Below are experts of layer 3 (counted from 0) of a mixture-of-experts language model. Rows are named router (the router's row for the expert) and show model dimensions 0-127. Each number is 500 + 25 x the weight over its row's rms, rounded and kept within 0 to 999. Numbers have three digits each.
After each expert's rows: "gets" lists some tokens that make up at least twice as much of what it gets as of all text. This comes from a sample of Wikipedia text that the model never trained on. Tokens count by the router's weight.

# expert 10
router:475540516532468427527519486468521522461499489525490505490496468504481508532485499491449492512481485506484538512536548547479537509522496461506506504513487473520513551492507470483492516535531529526506465519469531569482493490475516493462510489501511518492502491516492507527499507484497457516496509506546520532494498492502508500495515507538519508489500410497491483476504485532565531499497
gets: ")", "%", "}", "\"", " km", " m"

# expert 15
router:486498549508490523504536507537508444505518473476473500452512510513540516477508515544499511496488480491506527507483526537486501508500493495455502510509486524510470506547497509475483538499482517450497562507464485550482504575459525547472510473490479510505475517476517473510482520513517526500501498482521486482485562508519508530487509510507508520541507526504497480524472463439552509485504
gets: "1", "0", "3", "2", "6", "4"

# expert 8
router:481491483525450480464476520504451522517503540501462489488497492468453479504496500487524527498509493506538509476546460485469490557498523515466526505485500514481533452492494493512513461473463519501517496486534484536483512540518496478533505494506535487474557480494503484473493498504463542478482489492520512506489482492474426503503475515477521481524537464474516442519476506539532468494487
gets: " a", " the", " an", " he", " The", " He"

# expert 16
router:484510499422537521527538518526531486521500520508491513514479541466483498485480523565515537522544465493499448505463548518468467475489467501503500483495506507482523514486508495504525537491494505460481499502550495520474505496511455533476483554483507482507491484472517500480488493471439489538511517509472560493503500470488477496515509515488444504487499467499493450500468501488483487506483
gets: " of", " in", " to", " for", " on", " by"

# expert 9
router:511499506495520457484535523522467509413533506521501516520543546540525515488490483476463483494473520521522495540497502503491519542528487545511451488497524501491494478502509520533476504504510534512518472524476508501500507540439520520487438528512497520473477508526474484469486490462496502497452470505530480523490483481510434481494479456498506502499491470480514494501479513475468504546494
gets: " B", " S", " L", " C", " K", " M"

# expert 23
router:487471470533481525441476464480573474512487532439482498515498536534560500481473496499448495503504508506506488526462536510513445532537510530532502477503505498461472481502503488527522488492547519511471506456486494491512523505523520511490518473484512508491474493485525497521494496479528511485507468510511498464526508514461473492480498499514482503505468555487489483477509549536436489502503
gets: "201", "200", "202", "199", "198", "197"

# expert 14
router:492502552431502483478506503537526453511456539507495452507529504467521492542504506445502513506450526510516477469470456500498557498482474535525538505482494499556544470532511549541536504463529499463514491510502499504532495505518504501497500488498496487511482492488494514517494492505511475553467475516510504544517512485507527496521509529483519521463486459528506493490524490487461491519485
gets: ".", " (", " \"", "/", "-", ")."

# expert 1
router:502528476446480527476433468481487489504494517453544482520520492469464512504496530532511478487502489512460513490515498482480518510499504518426499492482505518493507523505505531532434509463499501525466485439474491499532500467541505529523500500499478508500544505541527500473492492514512493526519507508475500446494466496512501502532509486527520526482457518511475481515498553462505548476479
gets: " and", "-", ":", " or", " –", " -"

# expert 4
router:489537467529524507524497459482488466523500488508488463468507456505514470460545494537539487511541466506498495471510474480578460490495431455511492467498521508453529565491490485465504497513514463474533484492491485503501502531510520493532493486494485543494521504524498500516501499495500521471500507517448475518482483504500457489531470450499525492492471479508491512506492522484458525491507
gets: " was", " is", " as", " were", " are", " be"

# expert 20
router:512511444502525485472473506509530546513487463462497442500494533518485535511488514482509500460488521489528469524512513550438533456516507533471514507466483525495511534492494512488527504536533498468525511482484497526470477471535454476521516509531484549521519486496518510487494486532484493462491506526487501486510517507556504516514442531490489520532459478524483507538508478531470480486518
gets: ",", ")", " and", " that", "),", "\""

# expert 12
router:472525488490546516457505503482496465491532459496536549505502481505535493478500484484459482505515533498523467479517519530564532513475503484484483529549478515453499497460502488470479524498451517520536518470486482500479518491504515485473524548488500465519483526507513485511500513538468525488447512513450568478486530501467524488525508465492507503456486482501496508506519458526485473515496
gets: " |", "|", ";", "-", ":", "="

# expert 0
router:475486500476549524513440504513485468503520469507511512471481540463472526496523505514531530517471502474462518497515461480503561455529524507470476471523488503474506545496498472529515493467482491525440485468530498496506512479547523522508523477485507495496457513505518451513501515496528522476492460475482468527503490507492509509492490488488476477548535469489531503480522521508572473479499
gets: " the", " The", "'s", "The", " his", " their"

# expert 19
router:481540517446479475483480482510488540541486477516454495501499512503535514545519495562480494505494507471490449491515459513504438512518523506513524516528501464491481476538521526510471509536502509526512480489531484483481496477476494476510489469510526478544459496499484527534511485504478498458498496501507488498500517493527433487489538499516510514533539523504501579516476488513497474455472
gets: "\n", " |\n", ".\n\n", "\n\n", ".", ")\n"

# expert 5
router:518479508455517494532475558497509538517494526508491518500505458468455492494473506456519462522449485509551506543502554538509491502544487503484494507500481509503459469508508540517505467491500522463544512461477488496492496476471529471470488526484447513511526491501482488499497502486499514542520529514525559517467506494494465497482500459516502509551508518503497471480520502459547524477488
gets: "1", "2", "0", "3", "4", "6"

# expert 17
router:471485501479494464484482490497495473537485521524478463519507502545455504486490529496478481519474516507441513543473506486556497498452500530507478505454475486518497491507495521473466467490504518476475526465490508490495491518491489504511515567493523539491552480474504533501520475481516464520477487514524454481497487489503501486531517559526488459448492458516499487530459544511497478476533
gets: " ", "–", ".", " −", " —", " +"